Experts of a small language model.
Size: 9 layers, width 384, 56.7M parameters.
Experts: a softmax router, 12 empty slots to pick.
Training: a variant of Adam for the experts, 283M tokens.
Below are experts of layer 4 (counted from 0) of a mixture-of-experts language model. Rows are named router (the router's row for the expert), down (a neuron's output weights, with its number) and show model dimensions 192-287. Each number is 200 + 20 x the weight over its row's rms, rounded and kept within 0 to 999.
Before each expert's rows: a language model's description of what the expert responds to. This comes from a sample of Wikipedia text that the model never trained on.

# expert 21
What it handles: Nationality, regional and category adjectives before nouns, such as New (York), Democratic, African, local, military, industrial.
router,200,157,201,188,200,202,221,196,174,159,191,221,166,228,209,190,229,166,234,188,231,183,197,213,207,194,222,179,210,237,188,165,213,190,203,227,207,208,233,207,203,214,216,179,206,147,188,195,171,195,208,187,198,201,167,205,182,188,175,196,192,203,196,185,197,177,207,229,158,193,184,148,168,203,205,201,213,208,228,211,203,188,207,200,180,172,194,194,217,234,200,211,193,208,186,240
down0,197,184,164,198,173,216,177,195,258,181,195,184,189,209,172,186,189,191,195,202,185,186,177,204,212,196,186,212,168,236,184,185,221,218,218,174,178,202,201,193,186,188,202,208,192,200,240,224,170,209,203,172,179,186,191,232,215,193,229,206,184,200,179,218,191,173,195,198,207,193,193,219,214,204,205,226,212,159,221,180,200,190,188,204,208,216,236,203,149,195,218,187,232,180,233,185
down1,193,207,188,192,209,207,187,197,250,211,206,146,202,213,200,219,191,186,177,185,175,203,171,200,179,201,215,199,208,197,225,186,215,195,216,187,177,180,185,216,203,192,220,209,175,211,234,192,220,220,175,215,205,211,194,210,187,240,196,214,211,181,205,189,250,194,227,190,218,216,200,213,231,200,229,190,202,151,195,194,199,194,194,198,191,201,201,205,177,176,225,184,174,190,188,213
down2,183,208,185,169,177,208,204,200,288,179,198,171,185,197,215,187,192,200,206,204,165,181,145,199,206,175,225,214,207,197,219,213,212,190,209,176,222,188,172,184,197,210,204,241,217,190,195,179,216,225,204,192,196,202,184,216,182,187,239,190,187,196,209,210,174,196,203,196,217,194,185,207,217,215,204,191,197,164,194,182,169,195,228,186,180,190,196,166,194,192,196,218,183,238,165,196
down3,184,167,192,181,190,231,229,213,173,175,189,175,202,207,212,192,201,199,230,185,177,183,185,179,185,192,188,226,192,217,195,182,241,187,206,198,240,175,191,206,192,184,184,193,187,187,208,194,195,212,205,205,213,214,221,174,253,217,223,171,194,204,208,213,201,190,181,209,201,219,197,193,236,208,183,220,234,204,174,199,202,228,200,200,216,200,186,185,228,242,199,212,215,186,242,191
down4,191,230,204,203,222,209,178,202,191,219,171,220,200,190,239,202,234,209,167,197,186,171,207,166,208,185,185,242,246,232,215,178,247,160,223,204,196,235,185,233,208,223,208,237,203,201,159,202,198,195,216,188,193,231,187,186,224,176,195,175,189,212,206,181,192,170,191,196,209,175,186,155,207,214,210,178,249,235,225,223,200,206,215,174,200,195,187,192,202,198,205,213,185,177,211,224
down5,220,220,175,197,192,215,196,214,215,192,214,199,179,207,225,204,176,205,208,222,228,202,244,189,225,215,215,204,211,201,186,203,186,215,189,199,177,206,190,205,190,185,209,203,181,198,197,212,209,243,187,211,222,210,193,163,249,203,219,220,215,206,187,164,150,191,227,188,175,230,165,245,164,197,225,184,192,167,186,209,234,227,190,232,196,223,220,196,191,231,203,200,193,186,193,176
down6,209,218,163,205,178,177,191,201,183,165,196,200,216,190,180,206,195,196,206,195,200,194,223,211,208,226,240,186,201,175,184,189,203,222,180,241,191,186,213,211,231,170,232,223,198,243,176,179,163,188,181,177,198,176,172,215,193,221,193,235,221,204,219,177,182,205,185,153,227,213,195,224,239,214,200,164,148,192,205,149,208,186,169,189,211,182,209,225,180,163,197,212,205,161,194,187
down7,196,196,208,196,196,216,210,206,188,203,174,196,173,188,201,194,177,217,211,169,189,201,202,173,203,214,207,226,208,241,201,197,186,164,182,213,203,167,180,212,197,221,196,172,178,214,229,197,200,240,188,207,178,206,188,224,147,178,217,189,178,217,187,182,178,198,207,219,216,200,193,177,184,209,175,187,180,208,185,208,234,187,192,164,187,258,233,165,198,222,190,203,202,207,154,213
down8,215,180,175,167,153,177,192,205,253,216,204,187,197,202,187,202,180,208,225,217,190,210,170,191,195,194,204,185,198,228,211,234,201,219,215,217,211,208,180,157,189,167,239,169,228,215,211,188,175,208,217,215,184,175,198,245,189,188,255,202,209,192,194,208,156,208,211,213,218,203,200,198,212,221,198,229,225,187,215,185,204,184,183,209,213,218,191,196,224,230,206,234,211,200,187,210
down9,201,179,187,182,220,191,217,217,170,212,204,203,194,224,198,198,198,173,214,194,201,153,212,194,206,215,219,232,181,168,175,180,215,200,170,174,193,201,229,235,221,181,206,181,216,214,206,175,202,183,223,184,257,222,207,198,189,199,172,183,214,204,193,164,169,204,156,184,208,198,197,228,177,188,186,199,224,166,188,181,207,244,206,177,203,207,174,197,185,191,187,195,191,185,220,156
down10,195,207,173,214,220,184,226,202,213,189,146,209,202,210,184,199,205,222,210,188,178,181,231,173,235,199,173,206,216,199,198,195,196,166,206,170,219,189,148,235,211,228,152,208,191,210,193,200,182,184,211,238,225,186,238,191,211,185,157,180,186,224,180,186,201,173,180,190,217,208,204,205,206,204,199,193,176,200,197,185,202,182,181,154,205,195,240,181,204,200,140,185,205,206,157,169
down11,183,195,245,211,221,208,220,189,198,201,195,188,193,194,170,196,201,195,177,212,214,205,223,233,213,175,195,187,194,231,212,198,171,155,265,188,198,175,214,187,195,223,165,187,236,215,147,232,207,209,220,175,212,189,203,198,216,189,212,207,170,233,184,226,188,202,219,207,186,191,196,222,241,221,221,200,173,163,207,213,179,200,244,212,186,178,185,191,201,197,205,211,215,233,197,180
down12,206,212,220,190,176,140,187,209,191,214,197,252,193,171,201,211,179,170,214,197,208,207,209,199,198,199,201,213,195,169,219,184,205,239,223,184,206,224,200,192,218,202,180,190,212,218,199,189,173,221,249,195,184,213,197,183,211,209,220,225,222,194,232,204,164,208,198,213,206,199,201,205,199,190,197,238,193,207,177,231,204,205,200,186,236,229,207,211,185,196,189,206,160,219,209,188
down13,234,198,217,157,245,189,180,172,191,232,175,183,186,209,177,233,193,243,200,211,189,209,202,212,223,205,196,176,183,212,196,233,185,208,195,231,174,202,204,187,245,205,184,171,200,187,214,195,187,226,187,205,212,195,199,225,186,213,235,168,203,188,171,216,212,202,142,234,237,207,173,189,207,206,218,184,171,180,194,225,216,180,178,186,227,217,199,190,218,176,224,198,172,216,163,179
down14,182,225,215,215,216,228,180,192,203,182,189,206,197,196,205,176,214,212,206,201,197,216,179,204,235,135,212,202,208,207,171,227,197,222,225,177,189,188,226,234,220,207,231,192,177,222,217,218,166,200,178,219,210,215,195,189,199,196,183,202,190,241,158,176,231,207,201,177,242,185,179,144,195,222,210,216,229,222,207,232,207,197,202,202,205,199,229,195,194,205,225,184,197,184,214,210
down15,203,173,210,194,207,204,203,204,169,189,204,273,221,236,206,224,170,182,193,175,228,202,208,168,197,212,211,210,177,210,182,212,230,211,198,205,201,228,219,182,231,218,174,218,195,194,169,158,171,155,205,188,200,217,230,171,171,187,200,210,205,175,228,220,143,178,198,214,181,153,192,213,196,201,209,218,206,222,194,180,183,161,211,216,201,215,149,202,196,183,202,170,191,176,193,203
down16,214,227,192,210,174,179,158,191,197,238,221,210,176,214,223,204,228,170,174,210,185,182,209,200,211,193,181,181,204,186,241,215,211,188,186,204,210,218,172,207,218,215,207,221,191,232,205,215,225,204,198,155,219,197,190,150,227,188,185,177,199,200,242,224,182,213,209,198,208,203,207,195,217,170,191,185,185,205,234,223,183,206,218,220,219,220,198,214,213,213,198,207,171,169,219,190
down17,197,238,209,196,168,208,229,216,211,218,180,241,188,166,231,185,205,183,202,154,202,173,209,163,177,202,198,194,202,186,181,185,216,195,185,194,202,176,192,169,175,185,233,217,182,220,218,235,216,214,180,196,143,179,173,186,169,203,211,198,195,188,196,207,210,208,206,254,192,216,195,197,180,180,225,205,228,182,229,199,209,231,163,212,211,216,237,201,172,187,208,176,205,216,223,198
down18,197,198,188,205,161,198,203,185,243,180,210,221,185,194,229,200,191,197,199,190,203,196,169,205,202,172,193,239,209,200,200,225,210,215,202,198,198,190,215,174,202,182,220,213,214,213,208,184,177,229,226,207,200,194,215,211,187,182,242,199,185,209,207,177,212,202,201,163,194,190,204,169,208,225,215,193,196,213,204,182,178,173,234,208,171,207,183,213,219,215,213,229,171,190,181,225
down19,189,212,213,189,202,214,185,228,199,160,189,185,209,150,175,212,199,207,192,175,222,219,204,183,189,207,193,169,191,227,243,185,184,175,224,218,215,219,215,156,178,197,183,161,158,199,168,230,208,241,174,202,190,216,212,256,238,205,190,170,222,220,152,226,235,175,188,219,199,222,230,196,215,224,179,197,198,196,218,221,183,247,188,211,231,188,259,197,179,180,212,210,194,207,202,176
down20,226,202,210,180,193,201,189,234,241,185,201,208,236,213,218,187,173,190,167,196,202,179,190,235,209,206,216,217,208,180,203,214,200,196,182,220,195,205,203,185,184,197,192,220,220,214,182,211,178,220,209,214,223,163,190,205,186,204,197,185,206,165,232,190,177,184,187,214,185,198,223,209,192,202,196,195,176,181,175,174,190,183,232,197,183,186,195,241,181,202,189,193,220,200,176,190
down21,186,184,218,203,215,203,226,220,201,159,161,187,239,200,192,202,202,201,204,208,226,182,214,193,204,187,190,201,202,198,206,200,218,180,226,203,213,196,194,203,201,220,167,205,211,201,183,201,190,190,210,164,213,201,216,138,191,182,189,207,231,199,186,193,202,193,186,143,203,185,217,194,223,203,161,175,220,222,179,207,200,217,220,184,185,206,218,166,181,160,198,221,186,191,189,217
down22,203,214,225,194,181,200,196,194,233,227,203,173,218,180,189,179,196,216,197,212,225,203,182,190,201,174,198,221,210,192,194,233,174,158,180,215,198,198,208,194,184,219,191,221,223,211,158,195,193,207,214,204,193,214,204,218,154,156,241,194,201,200,199,192,184,203,203,164,185,171,206,179,218,257,216,205,223,188,171,191,207,187,231,158,206,203,204,198,197,220,185,194,223,204,211,236

# expert 0
What it handles: Prepositions and verbs linking names to outcomes in sports results and tables, such as by pinfall, at, of Germany, pipe separators.
router,226,206,207,166,208,214,198,204,179,204,207,231,184,211,216,208,222,166,208,212,217,197,216,202,218,182,236,191,195,222,182,190,228,187,208,201,187,204,245,201,213,208,229,173,218,190,199,202,200,199,199,164,229,249,179,176,190,180,189,176,170,198,205,194,193,192,226,217,170,182,178,185,197,178,234,235,187,209,193,227,197,197,211,205,183,174,172,169,213,215,223,202,173,217,165,207
down0,241,221,201,192,180,224,180,191,218,176,217,243,219,196,185,212,181,198,241,209,219,181,198,178,214,192,182,221,215,209,187,199,223,213,193,186,190,215,227,185,207,184,246,212,206,219,218,197,188,186,226,205,156,163,188,240,173,173,194,213,199,196,202,206,228,197,177,215,161,202,206,228,209,187,200,215,192,208,178,204,220,190,238,192,213,215,228,196,193,212,211,200,230,197,212,167
down1,200,216,174,219,218,202,196,182,220,191,203,225,215,222,197,202,210,163,223,196,197,168,226,195,215,176,170,230,175,192,151,192,227,207,165,187,211,179,207,183,181,220,202,218,193,200,222,229,189,218,212,161,192,198,228,201,192,180,186,187,168,201,223,222,192,217,208,208,186,165,198,237,197,163,217,225,180,206,168,224,213,175,205,197,188,182,211,157,192,201,189,194,203,227,194,175
down2,199,207,230,187,192,179,221,205,232,192,198,224,172,196,212,190,189,189,200,184,178,210,194,173,157,189,168,224,211,217,174,213,226,180,180,187,193,167,197,247,227,179,212,190,189,198,205,206,212,225,209,186,179,223,233,205,193,187,235,198,212,197,228,219,183,221,217,198,220,220,210,245,189,211,196,175,186,166,176,182,228,210,209,212,173,209,210,181,197,160,208,171,189,194,254,163
down3,173,200,207,195,191,183,210,207,252,211,207,221,186,192,208,189,222,218,187,202,168,219,223,216,201,197,216,194,188,181,226,197,214,181,229,229,199,219,204,185,211,199,167,228,200,202,199,156,208,232,191,179,207,221,209,201,209,182,183,211,187,209,191,188,184,191,172,205,243,217,229,188,189,206,219,191,210,205,198,204,197,202,231,212,170,205,212,233,187,163,207,193,179,188,203,246
down4,217,199,208,179,166,161,226,238,170,217,218,177,213,209,203,206,176,220,242,204,220,187,194,224,172,213,220,150,186,205,201,218,218,176,200,199,182,197,210,150,180,221,227,183,173,188,210,167,200,182,208,209,214,196,176,186,198,205,224,188,175,238,211,196,244,224,174,241,230,241,235,167,197,174,192,160,188,206,225,197,199,192,198,219,181,217,187,190,200,227,201,181,201,184,194,189
down5,195,191,196,183,200,215,213,198,219,186,198,199,209,207,188,218,166,193,209,208,170,177,193,200,200,178,212,227,209,199,171,179,242,205,197,205,203,172,224,230,212,176,245,234,203,165,212,230,202,203,187,154,206,228,169,189,189,216,196,224,170,161,170,215,194,195,197,196,217,170,216,228,205,203,217,186,196,202,188,194,240,186,181,212,179,198,153,169,190,188,214,174,186,199,168,240
down6,172,195,225,181,177,215,201,212,212,197,184,220,192,197,224,225,215,200,208,195,203,187,167,201,200,203,182,217,204,219,155,182,193,207,202,191,201,184,236,176,205,190,200,197,237,225,198,205,200,195,220,199,248,197,201,175,267,217,193,206,220,191,203,204,191,241,227,154,209,188,224,229,230,174,198,204,201,216,201,176,198,182,249,213,186,172,193,201,213,211,198,227,210,157,195,140
down7,202,167,232,180,167,209,211,215,200,195,213,228,205,187,226,186,219,207,236,189,193,211,204,182,201,214,189,210,198,239,190,184,241,164,186,204,211,195,206,187,227,210,201,199,188,235,210,213,200,199,222,158,187,218,198,238,220,208,210,209,194,221,191,218,237,181,186,246,234,198,202,176,185,176,185,177,212,209,183,205,197,197,217,199,184,224,141,208,201,211,197,192,207,205,208,184
down8,191,196,196,189,229,174,179,168,235,183,194,194,205,243,198,197,211,212,193,172,194,195,181,213,184,189,190,178,189,219,206,202,176,207,191,215,178,216,202,187,200,204,167,202,213,189,204,239,236,190,186,210,203,212,213,199,224,224,188,190,246,199,198,161,209,203,236,144,207,183,227,203,182,200,221,216,196,226,179,185,203,192,224,215,159,227,203,181,217,221,185,223,224,203,169,192
down9,204,223,201,236,222,209,156,206,181,175,211,174,168,197,196,195,193,195,185,196,203,179,182,174,185,189,203,176,190,179,211,178,212,181,194,210,166,246,193,209,192,197,153,219,210,219,179,191,165,161,192,207,187,243,194,191,201,230,180,226,195,164,207,190,211,172,188,212,217,190,173,169,225,234,184,198,181,176,210,230,229,191,215,211,191,198,194,187,181,197,208,159,217,198,210,225
down10,205,192,193,215,196,209,184,224,218,186,200,184,186,220,168,180,190,212,195,213,224,181,205,205,177,177,162,231,192,141,189,197,177,207,199,199,200,183,172,211,205,181,183,190,168,208,198,203,245,216,208,188,234,263,188,194,169,192,231,254,225,192,180,185,201,218,189,181,221,221,214,241,200,175,189,221,217,205,204,247,208,199,225,217,172,200,221,179,209,178,229,216,202,204,201,206
down11,188,229,223,207,212,192,214,184,285,183,208,224,182,192,206,185,195,200,215,190,174,189,189,209,211,196,195,217,213,182,146,162,183,209,191,186,224,187,243,196,203,196,197,223,173,224,217,214,182,193,189,191,183,230,193,193,188,205,177,216,201,203,205,221,198,197,226,196,207,185,207,211,204,197,234,224,204,188,181,200,202,164,163,181,213,201,152,180,206,186,222,196,195,210,178,206
down12,206,201,209,195,213,197,224,197,191,214,212,205,186,186,191,190,208,189,244,185,224,241,195,214,188,212,226,196,189,217,201,237,196,234,255,192,194,188,203,197,189,225,215,216,203,154,188,200,197,198,224,205,216,190,169,217,214,201,206,176,179,202,191,182,214,199,170,193,216,212,182,206,201,191,213,208,175,189,167,199,197,180,183,196,201,209,199,180,193,202,161,208,221,204,207,185
down13,181,198,211,241,219,193,226,158,157,215,193,235,187,176,158,182,199,184,218,207,183,197,207,206,203,178,217,192,202,213,178,163,195,171,206,214,218,208,208,193,215,229,196,202,207,196,182,206,205,204,204,218,183,190,226,198,173,231,187,222,213,219,209,174,195,202,222,228,201,192,200,193,160,149,243,218,187,195,165,214,201,219,208,207,219,164,168,210,186,231,215,213,199,221,202,223
down14,197,157,168,205,191,191,213,167,222,218,252,213,196,202,200,203,183,183,179,182,226,188,207,235,214,211,198,187,188,212,229,210,203,218,190,197,194,191,186,198,196,194,210,199,221,169,220,193,198,197,194,195,196,209,208,174,164,199,237,201,211,212,186,202,206,190,209,173,205,181,210,193,228,204,166,187,166,237,221,201,204,212,192,201,216,186,198,186,224,187,195,216,193,241,174,179
down15,188,167,173,172,163,197,176,204,219,179,234,170,199,206,176,172,222,189,201,198,172,212,228,205,223,201,191,193,181,186,197,214,201,219,214,206,208,172,166,211,208,211,181,204,196,188,194,185,213,204,236,146,232,229,226,201,236,197,233,199,210,222,213,205,179,231,182,197,219,219,203,228,217,189,205,221,196,176,189,193,210,224,208,227,181,154,208,168,220,155,186,193,164,215,211,181
down16,172,237,177,186,180,226,197,230,219,238,221,185,182,233,240,223,228,193,192,204,226,175,219,219,202,214,172,214,182,214,145,184,208,174,205,217,181,198,207,162,197,161,208,214,211,205,224,213,204,219,209,199,202,187,190,202,200,176,192,201,175,245,199,202,238,230,194,205,196,207,190,202,180,163,200,201,204,214,204,203,192,188,203,197,194,193,194,241,218,221,227,188,242,223,232,219
down17,211,192,175,167,203,228,204,181,200,188,202,173,202,193,175,208,192,252,220,187,213,205,216,216,214,244,225,193,220,190,207,217,185,224,213,217,174,211,185,198,192,183,236,178,199,184,209,194,208,199,193,194,185,164,195,198,205,224,231,212,200,202,177,169,190,196,187,214,210,194,190,192,190,165,188,193,182,217,194,191,212,193,177,211,224,206,210,221,206,206,203,201,219,222,201,216
down18,266,232,196,223,188,173,195,195,157,192,206,220,203,151,182,205,196,190,203,218,223,231,189,195,200,186,237,178,188,207,211,181,219,204,213,181,170,224,175,235,189,243,199,194,203,202,180,205,168,160,248,229,180,199,186,188,177,199,183,177,232,185,233,220,209,197,197,211,199,180,173,170,224,239,178,210,170,192,219,191,168,207,168,180,211,186,221,194,218,210,220,197,174,219,199,218
down19,230,155,216,176,184,174,205,156,262,196,194,217,176,242,185,199,192,198,193,218,243,197,207,211,201,162,165,187,178,196,163,186,215,232,162,242,208,189,207,189,196,192,184,150,176,185,231,216,196,199,206,196,230,214,189,195,224,198,227,224,225,210,180,194,247,222,212,173,220,209,217,232,189,195,198,220,206,206,187,237,203,183,208,174,172,204,197,198,205,193,216,190,204,223,209,161
down20,226,212,180,201,202,168,155,187,270,175,203,204,195,208,188,179,191,204,200,169,221,204,182,201,206,180,199,184,197,181,199,234,182,213,193,191,195,208,232,155,192,213,192,199,208,199,183,222,216,160,196,222,215,232,211,199,225,196,214,177,230,198,208,166,196,207,206,159,198,197,200,227,217,228,202,206,201,218,170,150,201,189,234,232,183,191,222,209,206,192,178,211,191,187,176,185
down21,212,194,184,219,153,207,227,206,146,225,216,161,224,195,189,212,210,182,231,184,258,205,164,206,180,180,252,164,182,206,199,207,175,209,206,222,212,189,228,165,176,213,255,203,198,185,180,167,197,158,205,177,202,183,190,185,193,204,195,185,185,214,205,208,211,210,192,208,214,198,197,166,182,191,199,221,185,191,228,195,186,179,217,211,240,208,179,194,187,194,204,184,188,197,184,172
down22,175,207,218,167,218,221,231,206,177,174,244,238,214,222,193,195,237,192,230,233,211,196,209,210,164,236,184,220,191,184,208,184,199,187,213,210,217,178,189,218,214,201,193,185,245,149,207,209,201,217,191,189,211,220,202,240,224,229,187,220,176,231,195,171,235,213,195,182,227,231,235,186,202,203,192,187,207,253,195,212,243,216,199,212,192,219,202,212,190,213,151,177,221,217,183,192

# expert 2
What it handles: Words describing buildings, locations and measurements, such as located, tower, lintels, sashes, km, sq mi, feet (330 m).
router,199,169,195,191,227,214,208,177,174,161,191,201,178,217,220,178,224,176,231,186,211,177,211,232,199,179,230,162,197,214,179,171,219,181,209,220,231,214,209,213,217,190,211,193,222,163,190,207,187,195,189,170,212,210,173,189,207,224,166,201,189,209,178,187,173,174,213,194,192,200,181,172,164,199,187,200,207,215,230,209,229,214,217,183,194,193,190,185,194,222,207,202,196,208,199,230
down0,186,185,228,197,195,221,192,234,222,212,169,206,192,183,176,190,217,185,214,212,215,197,218,205,207,206,195,195,226,209,231,179,203,206,186,187,164,202,218,187,220,204,195,193,219,204,204,220,178,176,178,201,193,232,224,207,160,204,210,216,217,211,223,169,209,201,167,194,206,230,198,220,211,216,163,192,171,184,220,211,233,240,169,169,197,208,201,200,266,229,222,189,167,193,184,206
down1,230,183,195,209,187,186,179,230,221,221,206,174,223,187,214,188,212,178,218,211,193,164,208,199,228,226,168,195,198,220,183,152,216,184,181,192,175,208,176,208,187,212,188,230,185,204,224,178,196,185,218,226,207,226,202,212,206,196,212,199,228,200,221,193,228,215,162,199,200,225,204,244,212,222,204,207,207,222,209,214,211,236,170,196,192,210,184,190,196,200,177,175,163,199,194,181
down2,197,165,183,153,173,182,213,190,202,217,209,175,192,215,193,210,185,204,188,182,186,212,211,210,194,213,192,178,182,196,195,188,202,186,175,191,189,191,214,210,194,190,183,227,186,187,188,137,160,190,199,192,228,186,195,200,216,205,168,184,213,215,245,231,233,233,206,201,174,179,213,194,186,230,199,205,224,187,199,177,199,186,178,254,217,204,187,208,195,171,196,191,187,184,169,202
down3,221,216,207,187,200,185,200,197,177,187,188,198,203,178,187,186,205,232,170,193,196,212,219,199,192,204,200,190,213,162,216,193,210,186,209,210,214,212,204,177,193,201,204,218,180,195,183,229,218,205,189,212,185,230,202,154,205,194,215,175,197,216,207,191,213,222,217,223,233,208,227,206,179,182,233,191,198,195,196,140,229,217,195,219,186,219,200,196,209,187,177,211,175,195,216,238
down4,194,177,170,185,178,198,193,193,174,157,192,192,208,206,162,196,185,181,199,171,177,208,178,208,182,186,211,164,205,167,230,171,259,198,184,187,241,204,204,199,214,217,176,221,207,168,173,159,193,163,190,159,216,186,214,207,255,171,180,212,230,157,246,194,166,212,182,180,222,221,216,191,157,202,156,169,184,208,203,194,211,198,185,186,168,190,182,175,198,181,205,190,219,207,220,210
down5,207,224,226,210,206,151,234,191,228,222,191,188,166,206,222,221,243,212,206,242,200,212,157,222,194,189,197,199,177,181,203,231,205,170,199,219,209,212,198,161,206,199,200,212,206,207,228,218,189,208,184,198,189,216,200,205,222,204,230,185,219,231,189,175,206,189,194,246,188,228,208,206,203,200,216,211,193,211,152,218,191,208,214,196,182,198,176,207,145,200,202,198,228,165,163,215
down6,211,176,197,205,182,216,186,253,193,230,214,189,220,213,218,174,230,215,207,220,215,189,221,236,212,201,219,195,237,215,210,248,189,180,208,165,191,211,222,183,223,218,202,217,174,199,156,184,217,202,191,197,253,201,264,172,219,198,214,222,203,205,193,181,215,209,190,206,189,241,210,185,221,205,202,205,181,221,222,204,192,226,219,224,218,173,200,165,238,207,188,230,194,193,233,198
down7,166,194,156,166,217,176,201,199,202,196,207,180,213,203,241,205,222,201,186,245,202,211,206,217,216,183,177,231,215,176,198,225,193,193,226,220,214,168,183,203,214,202,192,194,188,212,173,198,211,207,235,173,222,231,189,191,203,185,180,215,193,225,197,207,215,197,192,172,162,206,223,202,209,198,223,217,200,186,209,204,194,213,214,194,195,205,167,211,185,195,190,209,213,180,211,212
down8,161,197,182,197,237,210,214,226,218,217,200,176,201,206,156,197,181,154,215,235,194,188,166,201,204,217,197,194,190,212,234,213,220,207,245,212,184,202,174,232,186,186,208,202,194,178,199,198,176,185,199,202,186,183,189,219,206,221,236,202,196,199,210,185,216,204,171,210,218,144,199,197,187,201,212,202,185,215,215,193,201,228,228,210,214,179,237,187,215,175,218,197,224,251,164,197
down9,247,174,209,184,220,176,199,215,232,195,206,198,226,154,240,221,222,205,214,207,193,210,189,175,204,211,216,207,208,176,213,194,185,198,218,200,183,206,200,193,186,189,203,210,199,204,191,187,230,217,185,170,198,187,219,216,194,218,204,219,207,231,174,207,188,184,191,197,199,198,223,196,200,184,186,222,178,213,233,229,194,218,201,195,226,201,173,206,199,202,168,190,184,188,221,245
down10,152,239,148,206,194,192,235,208,233,195,187,198,215,178,225,188,215,197,241,204,232,200,164,202,215,195,196,218,205,147,235,200,220,181,174,169,199,183,195,203,193,196,230,216,185,211,179,175,192,181,184,217,172,195,189,130,193,166,186,209,198,154,217,194,207,221,177,179,213,190,204,181,202,220,207,214,205,227,199,211,237,204,224,184,211,195,220,183,195,200,171,174,181,204,184,218
down11,210,162,201,204,177,222,189,220,165,237,217,222,205,165,210,159,206,169,214,195,204,248,181,204,188,190,150,195,188,175,196,214,189,200,191,187,208,175,189,189,184,181,216,196,245,210,234,200,217,209,232,222,176,172,164,216,185,205,213,209,233,136,218,180,195,192,203,203,200,195,214,165,203,204,198,173,236,191,192,180,190,204,215,198,206,198,220,218,213,202,195,230,177,225,200,180
down12,215,183,185,206,196,204,194,205,187,204,203,182,165,180,191,252,208,205,200,237,188,197,216,185,182,198,205,243,236,198,223,207,220,228,204,169,191,191,190,188,180,181,185,194,203,199,193,195,182,195,196,191,208,182,201,183,205,209,200,189,200,165,191,214,189,197,245,205,232,204,194,205,206,199,189,211,221,197,221,188,197,188,175,195,192,202,227,205,191,186,228,196,192,241,204,215
down13,189,223,187,199,200,204,218,184,179,192,235,205,231,212,190,214,201,198,198,152,198,216,195,205,171,209,173,194,212,218,212,183,193,209,203,200,221,210,178,222,181,203,206,228,166,191,177,165,180,174,207,220,207,209,188,189,191,215,209,227,185,219,177,204,205,195,222,170,185,185,201,186,186,185,208,220,224,205,182,196,192,173,235,229,220,227,201,237,178,202,202,193,250,229,190,192
down14,189,162,173,189,223,216,236,205,224,220,219,210,210,209,165,224,205,181,201,172,179,217,201,176,226,220,208,191,160,210,185,178,202,204,194,219,186,177,217,205,184,199,210,198,206,220,202,202,163,201,193,204,221,209,202,217,187,229,203,214,212,196,218,229,222,153,199,241,223,215,217,188,176,190,162,188,223,205,216,209,219,188,195,193,190,204,195,181,187,167,207,198,233,218,183,177
down15,207,182,192,209,188,194,224,238,190,186,259,211,216,206,164,172,189,203,200,196,195,163,224,178,235,199,192,199,198,187,194,198,227,222,187,157,210,213,198,160,188,190,209,204,185,168,203,175,220,173,228,176,216,184,175,182,230,206,192,178,239,179,228,229,185,192,187,156,212,202,236,175,180,216,178,146,225,196,198,207,218,177,223,250,181,206,195,198,210,203,172,201,221,193,188,182
down16,190,214,220,229,203,218,228,202,201,215,205,219,205,201,191,173,210,197,200,228,233,189,209,204,218,183,229,211,212,219,222,192,225,200,219,192,159,248,193,194,165,241,168,195,212,170,183,237,246,190,205,187,209,191,212,186,211,189,200,217,165,203,224,211,179,178,211,186,207,167,210,188,193,179,217,177,180,193,188,205,237,214,218,176,212,212,201,182,230,234,208,189,201,203,197,190
down17,181,228,193,192,194,211,222,189,170,213,168,216,182,218,204,208,205,169,168,183,212,194,193,180,219,195,196,200,222,213,206,213,200,169,218,182,190,212,188,188,223,214,172,227,216,230,180,206,192,189,212,240,233,157,217,228,196,161,233,214,201,169,196,203,205,176,184,192,168,196,203,197,219,216,211,237,208,230,184,172,188,193,223,195,178,187,188,215,219,188,196,187,200,207,207,171
down18,163,194,203,227,201,194,202,210,243,237,181,219,207,182,200,189,226,190,191,219,201,199,230,202,209,191,200,222,208,237,206,195,180,205,206,181,142,209,200,198,181,193,213,167,190,226,196,197,197,203,198,215,179,246,189,170,169,199,226,184,195,198,184,227,205,198,219,256,183,193,186,205,238,175,223,187,187,195,175,205,218,195,208,181,187,192,195,204,225,185,207,223,160,197,195,200
down19,243,204,220,197,229,191,213,190,199,218,193,212,208,228,186,229,206,201,172,192,189,190,218,235,200,184,159,180,171,188,209,192,200,208,206,228,184,207,209,177,191,211,197,187,226,203,193,199,192,195,170,171,214,208,222,217,164,204,200,152,215,177,210,212,169,193,158,193,205,179,189,222,179,186,164,186,209,207,206,231,225,199,218,211,194,218,273,197,255,204,183,216,188,175,204,186
down20,211,194,206,189,156,163,209,223,182,223,195,187,195,197,210,191,240,201,223,212,182,197,140,210,183,194,229,215,178,179,179,177,192,186,185,223,175,209,204,216,154,187,175,216,197,185,191,184,215,223,229,167,217,198,234,179,202,233,174,192,207,179,217,203,192,204,163,182,224,190,228,181,206,185,194,217,136,180,187,184,216,200,152,193,206,212,220,237,193,193,212,198,224,207,231,152
down21,215,198,174,172,231,184,162,210,221,195,210,240,198,200,224,186,179,213,166,157,201,199,180,197,201,204,196,191,193,190,206,189,197,222,221,201,216,179,201,206,202,207,232,187,222,192,188,163,201,227,195,224,202,215,195,218,210,213,189,160,204,210,188,199,212,192,193,223,188,198,195,194,209,218,190,196,165,163,211,179,219,188,230,217,216,172,211,218,229,208,217,182,214,180,214,205
down22,186,171,178,196,213,225,177,171,228,233,201,221,228,195,201,201,213,189,203,205,192,189,213,222,207,212,214,191,248,215,212,208,199,209,189,193,181,242,192,209,223,227,188,186,166,205,180,230,202,184,181,176,212,165,252,193,175,215,241,201,199,192,178,196,183,177,179,167,193,188,221,209,207,182,215,191,191,213,229,200,203,200,204,172,218,212,175,154,215,202,202,152,171,212,188,193